python train.py --d_model=256 --activation="swiglu" --router_score="softmax" --balance_loss=0.00259 --balance_bias=false --tie_embeddings="early"
Below are experts of layer 10 (counted from 0) of a mixture-of-experts language model. Rows are named gate (a neuron's input weights, with its number), up (a neuron's input weights, with its number), down (a neuron's output weights, with its number) and show model dimensions 0-255. Each number is 128 + 32 x the weight over its row's rms, rounded and kept within 0 to 255. Numbers have three digits each.
Before each expert's rows: a language model's description of what the expert responds to. This comes from a sample of Wikipedia text that the model never trained on.

# expert 43
Description: The, this, these, his, its opening a subject noun phrase, usually at a sentence start or after a comma, as in the film, The standard, this.
gate0:158164163150086084158162070096120117116088131095148113164106154149174125071151149082165129146173092123127115136146109104140149057116152113097063128092113123172148118090148103203089126152063157101131074156130152176068134163120144078124071130127119101070169094152132115049161167195117093119090093112175134132113118202111105103132111201131111121098180131116101163108084147101114144090092174093137121131098118074138117187169125112125128138089093052084186138070138129114121202191136107100093087116101143145150152147173143140119113094146072110061108119155129131189087057145129131159091144155139134137134112111107089161131074152123141155127093159073149192135125104122139077168117124161086066131138096115135163157111152139177150097130162082120118127123170129165126165156128074
up0:116152154135147166177187104093094144051055160146066107163129099178104176088139097099157176141108118140119122124106088104118109071142093126105096056148110108144130148109068100162166141143120094116131133089099112197106126146165110142156112156099101140082121129067101122086125125236093190146164115148094124125119141125156111124059157080100131139063115122115140098111081170143114138123112064128090158158097206102117101099130178122187179136096135067109138126102116143156126204153127122114085114068112132091142100095148157125123120123125152083046179115129125154112137112157148092157085136139118149116207140070143092151110113114147134099087126153145132091069151078098171143158204093135122177194129111136107125129113155141165127157154143093155070110094149118145167152087117158
down0:132196159165159106130175130149205170098143117151137144135120117137125116134130158082151167143063123098158115159091126146132135134177126159111092127105111148138110240104130072201123145133088088192108120102119092140050038186141168132115108113094155107151114123128105161140131115171115147121198140144121143102105142111128165073169095170149113132140131141133137142157136118081129139110162170123117083104194135120183086121112125120143116168101146085121164142108110182134155120108101154150140158155124117075211066056140142061155128073103116157112191072098114131111138166134171098061140134138170093164157141185088117120118103139119107127151095137102146084137100166145188122125148142132065200122145082107094093098086130159087124146107162132047098152149146095121087184116096086

# expert 30
Description: Number tokens in measurements, scores, dates, vote counts and ranges, often in tables, e.g. 6-11 cm, L 0–43, 7:37.
gate0:199145123130177122102177157122071102149128160133149070106106077128112141155122087179103099111144097127076107101126132139108121120097121117155142101097142143075054087129091187116136133081153085100056136124117141111172120096163113128132117130145095094103109119115154101049149112145138125124117154179131145074107146169120150153120142085121176124137088168140129146058122144100173178147182096109093153132120101101092110127101149055207114122104105162125109128121126098086076092160153079181151201145110113166148115104184148102149205061185104113123124148120086101096169085164126155094132154109131146216116132078185121147088136139176098134140160155096153106151146180126090149136209110149122155108074188102164079141139136073113163099201176149132121091121132144082132164104113118
up0:130077145125192144108152129062142169151117170156156129183141092129177128137106174144098121152094111133167111061147161083148131108112089170131106125157077127166067135133107164076098099149111178135098199151139132157142152195127102156102107096217112125132112102157100140095141081189145101156187143173122097131118113134169174086099143059137141140114113166128172202093120118136178111114108140079107148221127145098082120111132183152113118111119107160092059118125160099146171158112115157120205172141166079113130163146108141147011106136118132120143117121142159132100131111156173104092125132131129185101154135138163165088105104125135140131143161117098184125130120126133127187136200078107150126171099164110139179193181103147101117089137167154174107110134126094151092073165121129
down0:094094032068096110112141119187110078135145101142109155146123096120113117115085119075098124069131023137175126099104155063146154102113149065074101134109178090202125120099170163095094072115081078098107125092103142079173146144077066109144105066096205123153101089159139153170106093166124081146151120137118175129133125116141128109107151119127152107099157106029112109121089107143063100155164139143111117123151099126125157131124172091142088126165162122126139101103096174084159163132111152140135119184098117119122130158108126082151129068119175157055132144129118088183136190080125102138140113113115108116102129117149140139131102136149168108086067180089157159105185165151112164067107140157120160125133181167119093111152116130102127109118084056118125172128102080137126115152142127

# expert 47
Description: Final digits of years in bibliography citations and tables, their closing brackets, and citation words like ISBN, pp, Press.
gate0:148162137136107157119176081076079093115148122111137123145093149134141073106120139178140088122155091188131101113128204122047069173148060162167169113147163126128172124114159112089116109067118159115105162107143136175174155137107166126074139086149125170147100132143053118179142112153219144148152064104190126131138119126164115156115137132182141150152098207156153145098171153115045150164134202153110127133109081134172105164169156120157151153123138113116075123158135102158098097123168121117139107139158078138124167179102132136140070129158128182175147157102142097148124204147106124147154116091151112125130121138072105192098152176130162110152195163115071149104063153106156141115196137172161140064130130137144169161141102106121135150130129150133151155205142112143119155083134099
up0:141141187121145088179108115165089105141184120069122148105152112099137144122128123155106156110145210128071125108129087123160139078163136107116129129087123120136119115141061121147121156137107111114089106175108136151121112130107163143177137115132148081058117138127145095132084175090050167097143153143160170107106122144136096126158149096098058089085130124125092107123128119163201057138127149148110128145117157207174141124120173036085100109181133107122193144161136124117122141133104144170114114145138177081146087134133141149130136157127154085130165056200099128163167077159143166133072129129138168120085085109171168138124110108155061136083123138178119158141104123141150195134085124163073083180095095111140106069143165164116106069149153109101131154052124143054130077159199115
down0:171170137100158075146081158168148063094132221124170140116121137108031059118089158107121135156141128136139114115163151217091088218105173117120140165149180119169103119131123178129152168155139119108078123082143134106081152118123098100123188094170134125091149183171113109125111117101145114103135097170108106170150154146075134101100139126142137136113129114103148107157116181112094136117148142141143143090172155126127143174150076094129112114185073054189067107110094090105070181160131132153108089087113108145110151140173093149118161171131099144130103120123130101079121128156136110093151115157140127104142152135124120095208125119154098156153170100125108119129108149116106175010092148112131066123154092171127117132084060110160111161147092097168103137165111138172109056150132139

# expert 45
Description: Of, for, on and words inside names of ministries, committees, courts and acts, e.g. Minister of, Committee on, Supreme Court.
gate1:126088144151151112124121116100083148093129104076182177126134136162139169147133170091088127161141151154138077128149099161098153166129087174240095137120146089104153111120086181111150160152199098109155130106121116142102121170108125074100138158133089139139187111201148161139132113204114082141095065110094090156173105154100176142101162111167153179134147137082117177143108125091115207093136170158150108133046153127071122135166152127147151136135118169176129131108164131089088120118126086150119125137175107109055174129148128145126125140167136093121109176116095126130095101185132191166131080098112136129210182106104091197023124111147103153135147080132124188136115128168073137138123166123138111103138162114128102172158134109104120114111141186132101102086165106173130094079098122
up1:120162105131111148156123150198169123155120115147062121133104097112130064102123113164128144112129116139156177132112181074160111124151147090051134123137105184163059147136172091227151080132142117179093128116072165083170143113124128188153130127138180082115095118057113113138091175113163189098167080126168155111085139124170052102120106140080144063139123137136136133111150069166152112169160125098119157140097118110184128177110126128148149113130104139054108102143132113175121125167139171117161152160119149126137104056129115099166104102107103132101169145142109166132130156126128069121112143149132084122060103145184128087199101173136138141116099106108145079097138124084176139102128094117124134154097097134104203110117120153196145144115128041134128164160101124031166135169155129
down1:129098074121092144191103140122071181109142088136126173124131209162132137157059165121152133111182114125170109078131125170174091170089098116068055152161093155137108133123163074140050157096145106139165086098173171135160120108172146147155097146090115128164131097180108083173144106114151183122118061107165107160092164080147129130137062084133175168084155144157160102070154140148072101104116118072147161058143155099101101145081077167139120142111156098119109138082156094163108129156110119136124099099156097177087149144127110176079110117136109148133133171157098107129182134095058123172123140108152140146135070126096165154145095082149128085114107116138128185088138140078172111107130129089123128121178106134161198173115099110109114068155071131164125123069171155103102123137122130

# expert 13
Description: Short pieces inside proper names after a capital initial, mainly personal and place names in lists and tables, such as Utsumi, Dwight, Jalin, Kenilworth.
gate1:186191136148187146140130128181120184108144129119118181083150107079184133156163156113158133105150142073122157183154109152135136064082131150147080124114091156212160122104195096074137129102115139099157191174166154157138164099131077153079135165165152215144124101106082069139091120101069137122180142136109132098079167197144084140104162081167188099135165146131125129094137114159148072145109133125172128150116147106122106126135101148076139150141145165114157129152084153112136138139126110100151096094097091091076088123153036093072159105128140158141095149125146100100128184084121134097149136137117091113164123146069141156114115116057184052113131196110164144129152183128142145150111118168093136168180146138077112128123138125160148085154164116138052133106134117120080126118129125
up1:157045103160140142110081108112117125143156098149143134156121203149132136157090101161079130165102105186114113092168124134114137110155163115151152111107179190088103096127069160133075148164132095164060089086123077175114110158034193143219205106175096062124172146189157121145213094121124189094131153106096167133100176148102127096113119137090148125104107132133160154139107094124107162088136123117125118096159094126172168127123120117137143140120113127113118147095101103169117131164094139148107127139133082190192154081116202103175119151185122109111108127077174153159132088189081143189124143093120074161147069114206105079136117130118102140121083112116142145118145128149150132191102116186147129115114130092173131136123108147091124153111097124161112130175110127098155151138169154
down1:147100170103163125118102184169164089142127078131148024100157171124164164132104091121147073107080114128074109102129155144095101098114152115111090127086126130179113068162120117184104097106120143137157067086155128150104114096131119186114070133134091165095135161080110125183149073133141128066146140152126112137083135128098091122139126124119166115179209112085140134101076196111068109198117043139093152139110067121124123141098142147079081157105139126129108124151097081094124106133132147131122144147059080129124123109161205168129132110156151156119106099107104143177186164104192180145103146183121139071194132092093136128170103125078112133150088155154151112207099105126088142173117095152168110163131146071138154126155158132157147128094133089148142109153144143065080152167129131

# expert 26
Description: Digits, spaces and units in coordinates, heights, results tables and sales certifications, such as ″N, ft, Silver, Coordinates.
gate0:120158171129115127139106066095201098139077191124101126146090165144131147143122134124135149112106142109077104091080126164136152167166102158119153128103105081171133112111154139128081107110107144130153144140130162111099117168135144167083204108157139058115090094157104082152135071109150077100098102118173147123153098145138133105132134110188146102133118142167097071205098119135117140177126076220112166125101131118093101100174129135083120073161158123148128156156133130118101135085109129140131103147135112138148073133098075108124152169125158117180163171132140106175176116128184113175161073115062123131082108060127166192123154190173101155110103080134120106115138115108070180101106136200098133099142136196138113104117084129088134101108155231056138171168150162121129203141157109
up0:083115157138115121119183071164197123044089167121131151153125133182121172131154170096147139119116176112093135125137112140113155123155122138097193138174093068130153148116192129219109130138136108129121117123152158114092071129107163147122154120129184138119116107146117125145119090084139146122111086082151164128132100091137097121117118121161153147158055114099064073222127099146077137185115144152105169135117129105091169123145116116099101052176138186147152123185086064141144132085136100140131125160122110089170058078118133111139132164125153091142111173130065112165143122122148117176066128113109094148073148105114166173092186178172120139119142065137172087088099074086143147122115127166097176166136182148135153090138090139115130082089103116088143155152169125156131207087153087
down0:090139160184147144132129098149108136185134189130128111108176154137134136087094165139133160104114074127150105086122130191110144154080088141120160169121184157129165073113136150120153108073122131050107147183116139124091117156143103068142127116143106186081108096163080227109127118174085095117156141144116116159173167154080092121153158157153128138201135136107140104140127099169158126184088171146138198086111130170179101083116161086141129112196149163157142062130105141122178117114077155059175158162172174122117117108121129136157113145168129153070089106124125159123119141178180136099145123109142218111056121122091164069079188143114096070106101176126131099121110164091135093119156124119113121096114153154106167154180110105136152123107103173177155167112134117188103143154157108

# expert 10
Description: Final digits of years and ages, plus time connectives such as before, after, until, since, However, Meanwhile, mostly in biographies and histories.
gate0:125164095175147084154117137217104087105150140147107069143108068148113119105075097096089068083138147122078082130095068090170085117095124147146071138193137130143126123082106104134104141126142061124111134104118105136108101137109142141118139103143162153147114148133132184151101123129178131112146081116135134065115134116085149173179077162163079090200156117166086098123117162168094131121121128169113095134083065160097132121149096116140169121084119116132116107125091140079151111116147113155098117000112129126122128121088192187192137113134116130104116121129142168152032144098083128102135089098103123151158140120170125118115099110053154119134081097169147106127095108130123106156154148116131087239167134125116126104180125121102128108163179146112087144100156084164107064104120109
up0:066111150141136172075111132102171165168112136156107156133151137115169128151140186146165136167070090134107117143154151168110179164138128114106142185071128132096122126124190148152155138112177203138141121119145127082163163093166112132141148106099051098098109108081157114155166161103107136147127198152140151161106127159139130165059141103073121126091068126147171121140119104110137065118057121117152155134150146145134148158106135163101084136102135135180154124074117123126062066081130136130190102219116146127157134147140046093083114158091118104147133146108141120129156133161182139149114134187163094124104112116135137131153043128190156131081159157157114214126107153177220084147110037117174132125075082108123156152085139152158153117124151179123171126133126126105125137167121156
down0:088115115123121117139136134133143112177163097146090131119075122143122067145126153198167132150114115077117156127156090088135136086132116150129148165122091116138042113105112105129094171136131128118107118141187126057109076077195099204101104182126122161121116117137174180112130197110077104086140106103099104092162099122121114112143104146105136116088137092126111124104118116094157127141106100176089147175122078094128065110143099097098149117145108118120158087141120105126050071114177114109138140147131130122182152116116130108099103118114118145124130075132181091164093096126128149119135095216166100106109133102126136101099079101098034098122135087137096136119133111176118040151136117201091042175096114140150134128143106136159100088117058192110132143146122100237123067203116145

# expert 32
Description: Inner or final word pieces of foreign or uncommon proper names, such as -chester, -stein, -owski, Dav-out, Tol-ki-en.
gate1:135169135172082152118155102094172188101131142153109077198121083107083090086185130129118142134150139154142182145132135105075067114096063142133096156216154141111155128125101080104166193108150174196144144181167126128173109103130130113091145140144151095153109198167131105146147115103121179087134155132119087153099141103136207146129126131123113185107103120113109129111120147085086131121137115137057157166081105119144117068209126073152105111125178169128118132080108126088134123077162179127096102102087142131104123099101098166136139113123092116141152153133138166121178135158122087131129106070190137076092142147133086145113166099051170147106121183069132150139106118104061132061112140154125159155137127083133117118194124134162120138100099114030157098107159129099139155093190142
up1:136181141173100158209156103117180217128157188196171069142114145106074142125160132111072142133124125181145158129083155117150094107120079139156125153190168145132109158149127094096192198159135122179124102159133122118125106131127105161092105140101153085103086153112132092172139130133140129125156115137095141119130128109148167146194080108174114187104108101167154093118188177181131141187156123140105151137112055126152153101170126117149098133058121176117101142086097136089132128128219139130095110101117097140100105101109128131136118145107058119108131133149142104116126135118109090166165192115216121038106124216140090155183145102129144135129088151113128109157087128112126165086150150193097095106126148128159134089164107129164148162060093192118160105144130113135131157116175130
down1:091116177105023038162219167066146136125143203116149118128139111177127118170124119136159072090143128110084124114184165175143134157147129140080140110129096134082118092068062082152168173174146153126169164102165144143161138094119183145130188122144175129076107152130180111127117133155103164154136142109127135104148073150095144138148125119164204094098161093162130116138176121115142103100084090151072125134128026175081121048136098111169168095124164182140146147126145118119120129113125130106137111102109120152155089107156115149175128103099188120150106111127156161110149105122109149130124162113175118133123143084121150176151082118087086099115175130156175117116120187143090170140152117139128133157139173109124051126109129165145132089089094120188162109074188138123140180143113116

# expert 24
Description: Mostly "the" after prepositions, also possessives his, its, their and 's, e.g. "member of the", "at the age".
gate1:167200115129129131132172108120141098178204158140162157137118147089170122186169091116115094118094096092122105129076095124129118176129165107124136125119095129155075145082110109144131117162136190175136105097197142099143088124119074107169117115150100112142083123102125101147144114132119155158104116136117113147087123116111099161130135103191176149138178154073157183163093140072107114113115112144094157133145054119068135097135104149084120107137141108142049136160130143115153126145206084186167115108109113168077132120179162191107140120144158074101057077137142104144187107165147169154081149127170081105133147184116096134102084121157135100150147147147101122125121142182136132082147157145118179152112135153141187122181118000131127077107106078092131180144116140163133098085138140
up1:127158169118162086094188113118163120153199111131180134096198140077205136164152162115123136152087068112086094109104136182106162165128134153112097164129181117132099111104184137082079075112114144177145109072110144113114082133130188118181140160165114118108133131110104136140179136186103143164141074141124051069123117112160118124090146133202165130131121116078110121129156154116143121107127136143170182099142088127112128090154128162126128117148132124134142094168092148156142107178167104152156108154134109137100146114131123210127121186129203084097064072125177169122133113076143128169080121225161112169156135153135092153101116166124100111186073121130155153063136163172190135143130086121161195143136145144126152148116109122071144125157135092137156117133104040146120109150099181
down1:079100151193057125129153194121111134111106177138172073094112161073150116111122127134091212133026148130092111135151095139127107069170157133129137105117162179131135152135153137147133113108186136190154098159173129160136128110146150078163124108140133122134092113092094080128142105103118110098153114092107150116110192091185085155095066109141133187124096059086106103139138181117133166137183080145055114167120144092135217155116085167157152113101152110108119147127163149158114137126100156184142140168142163131098107154113080131125064125092121095115128112129175116151045117111159210131111107112084121130149143119121112161091157089142154102123132141110173099139067213136169156092132140070165111169111141123132130157171163104140158121131146119059154162184113063105116129125139149

# expert 6
Description: First capital letter or piece of a split proper name or capitalized word, as in Am(iibo), Br(ightspace), St(. Martin's), Rh(ode Island).
gate2:124068118166093099103107129165190171129183130164134101159137155125147151138127153101130126172121168136140152143131146057127069124119124135072126159116089079138170147135127170185143095130125062147140119121095082174108123109120086102147165159179183167168122145203083108136103161057072162129108138073090112123142100142131110117057143138149153111167133158100109092130148103134166131120094124049162146125083153214123177147103122120128171100112213156097108082111147143197089155148134159108150113164101116117046090127216096151112189141103165135109121157178119129108155144123099130106130114157143170156069079131145128160152124158138110085141154134135117093180158132126130131139147156137094166155111126142086141105097131173166126129110156175180148124174145180122097154203142027
up2:136153151134149093088134107130115117144141125147105110145115176156088127065065073070134154151105186154115143108072121132114102108088084159119118123149123117175200141164091195208118124103136070149130124080120095130131107114126097098121151094169097141077053122134161149126142202096109099121176137098119114130192119172088125185090135125088158089161122146082094142110130126088154136094054086032116174139051162121133153092175118155101127129097107111114067100127133144199059118148121150099170151155127083078122095122099031101067128093146141115094129231159114144119140111125131141111097126125151123075116092137203188146115108158113118096161143126126128092147160118178117171135118112149134197139094122157090106122112137145142126122100125136127142135129107202118133154139146090
down2:124083122142114213208088112165138151136154127150152089163080166063139129054161119151147133143115140190117135104105098143133059107157103146156119099122095132168175087157116156142108129126110187155095143083123154116175116145089143080144131112122131161158157153181163179086148157099196162118118174080159150158124123108106150052125097079159167141133159154112100110074139143139151138155132095031129185169101183124159164189152110129159140140136124100085070154152113133130147123103160145109141125117116179127135143096173076115127154135153108159165116154151135134096174083128117193153095088108129137137123156092140130131070101100167152164115161168137155113163089102098064139103125122185140125125116077110104081103060028107133142135088106071127181097103101152121096062116131075

# expert 35
Description: Given names or their pieces before a surname in lists, rosters and credits (Robert, Joe, Nancy, Romm-el, Mat-an).
gate1:109129094140186172063137141060118248128115163086100123135139095119166063105125188112121200120109134118144167111079109175082149126112123165073167131115112095196100140083162109151177146116202144116100147122117110132099118104150093127152135109156146126089147064133126089110095139123125075128122088094119135164151140124121150101150112102101126113125123153133114042112116060128148139166067141122157102133141156130124178141166130111099071081106149108164181096102180068122148168143097183145129173171146156112034120136110137158065114178098140164161111140127151104143143149130136158097096090162134117093109116124133110140116143153114107136066115105105086070126126136058102169085127057136162147170088164161180135130147149079137141167134159151096181132123082089128128134107050082
up1:132169136116116102181137128187139075121137118127144125125129130137088209171154029162123098157164142104147115113184170083183134153132155112114120107134087116016183135135114149155091152158079144180156082148123184106126129128115176141083135121125094110095140169110166168137186102111101181165145157155153121091105094126115158132123101124151141144111167142143166184144142199158121109110151118093118144183112098133146073135051162134139201092115088152121105145159097166122112112127114129086117107090111157169150138115122162099169155074156149100090122187148064140077159100139132085145131144095147130170114118100152133054146162112156178140161176180154163138180115049169179140162111158111150142095139156135157159134128091155122127085072114107143100134036101185118134134169151150
down1:126130109062077106083154176118100149114125042108122097105147081141112114120124138125168147059130158122158138122155173143153082120113087108107166145124125162169146071119178171161131162125134102118120115125152156127102120130134168094152126120158153105104175120109149144178139170170117126113155128104125101130094090123169098100171190055124179153149092164100117094124112127091166153123137119105103080115122125095115150141173107116098105105185128161170102090143143135177206194120093195174137107121233117154128128152110101179172146156136149095095106102167102160138156146116187131123130184164148161154168187184087093151110080170104144154196073033151136145118099119099156137085118183117158060160095088103084123203138150145090165103153100152177112117115099082152146123164101125

# expert 15
Description: Year digits and the event or place name following them, e.g. 2020 Singapore Census, 1990 Washington Summit, the 20th century.
gate0:107081136142122116103144190149123150120137116136171133195207151136144140161113153102127126116126089106125128142166176101176095088109109143102107169126175168146208105114138088130127100093161142104119133130052141129141190124128101109132190141109115164139150094107169109151172141072057120106126210123103140133113140158132114170100107139087096171048151092151118110136155101133180125146117134137106159121139180124141091108150111112082143101121135157093133188143112129167127131085154169092102113110115078072131076121186138118168082082159166111166136115130170172133101161177118078139198153116098125160159200177164068118148164123096158140090171168147116095081106099120170100106090125080139213110050157054133147132142156154155163120157121112089141114163132087083180152057100112
up0:117112190153146162118128129117149160105168126211151170102136144118118116151155158087115104149110109099085140111116126123175150114173123136055082151130148108167161110129163097122094072103133130134131161137107123084127199097104105084171157123153127195165192135116152127115131124078070125098143141212097110178119098134112122172087107134076144153097156072116097109134245120076176100080121125167129111066147144141101061070117094137133165133110121158128142163156110117169192119091153136108091161121119086126132049097158172064116102052177134133137141088069133133147134124148126128181225112086135147152113093138148111113092165128112118169117178150122132123088069092121107122127147081110147134065097142141126131139126103111145175139150110108116122065113122102076192138075167111
down0:142108120177065134122176086102126137152097056133150130086100111116142142170137125139099108163125128100088141191129116136120094171167133214063134131094128095139111098154144126143144085135129134083116104081099135142162144153184138226125136221173133097092101108131102181092092159091159094144084147092134130155106110122138084159165169104158175074147129074095056108145183179099140106157139144143043116160150143093146139117149107156133127133143119122140107110143150061145130117177070133146138091115148177099050088115158145118106110109172178138101107110124080142160125089132162116165125191134128136154137118142133101147110120160086106122151131135122142072229147142126158190124092086110170135134131159117162189198135161079149156145156160095159119089154074050117098146099141129

# expert 25
Description: The word to before verbs or destinations, and modal verbs would, could, must, may, can that come before a bare verb.
gate0:182108065115115143145067122096120087151076086124126130104114090143116076189154163137134154154091112146149115095152142131110116167119157172111172141128088099129126171078117200095130091156134118175145203132137102075134126156137078076116102092048108099163148112117083141109083191152145093089181101108130155078170159107133084096092138153121141127106153165141132158107172051150102131147120110143090136152153120114175114140184164152111106156183089173116110184127162161188120123140115126103098138079115112107134156113088014162122150104140110113118145174075135121079102142180090180135160128143148068089214168176136132090138100137158137118099126083143105152120110120129145098092119171059130162142154097115073048151140134142116114093099128059101123124124103093112181112162124159
up0:082156140148123132119144132109103179076127163092124125167146127137132123072135123187118195138084152128114163140117109142113144063142169113114126115139189108149154114111066073160098119113124209078125094070194100127134101131081152159157116123179179151165151159150176114154084123101128156110120121157113111168120133104106170098084129080123133083133091126109148135105111131100162175129139096137159132145139139088076144154120111124141200122085139094111158074099056138071063107136145144128195109161116159183100105165186161118100118131153181151121144083115138107194136065125124113099122193130108177116122130177121148164093172103126061148146110121155127101133131193174121145099126075194092070114087123117166171144076151070116209151127168127168058112120177143169158154148166106
down0:125124136094168155092203102143144172151171137139149148146123148122129134125153119170159098111142126094127103177111087122151138087106134181102134102121129148130142135125076127157179165037145094149148070113096154110113090117192138178105129092105116075119167163134178111109109051145134045088127133119176131099147136099140129086127099140108124119130154082152162101130137111084107166159146131178152085183143133124166103086108049102108143077134169127151106159112114137093070179120104108156153121142121112163151158085190095141148118180131111177166111164154136078179125158083146137103085114146121067177157113117134142128165046189121109164158096030158125120121104166073064143205168148173094094119147109109057127109131134107179120144128133128102169120125182083137082056102142141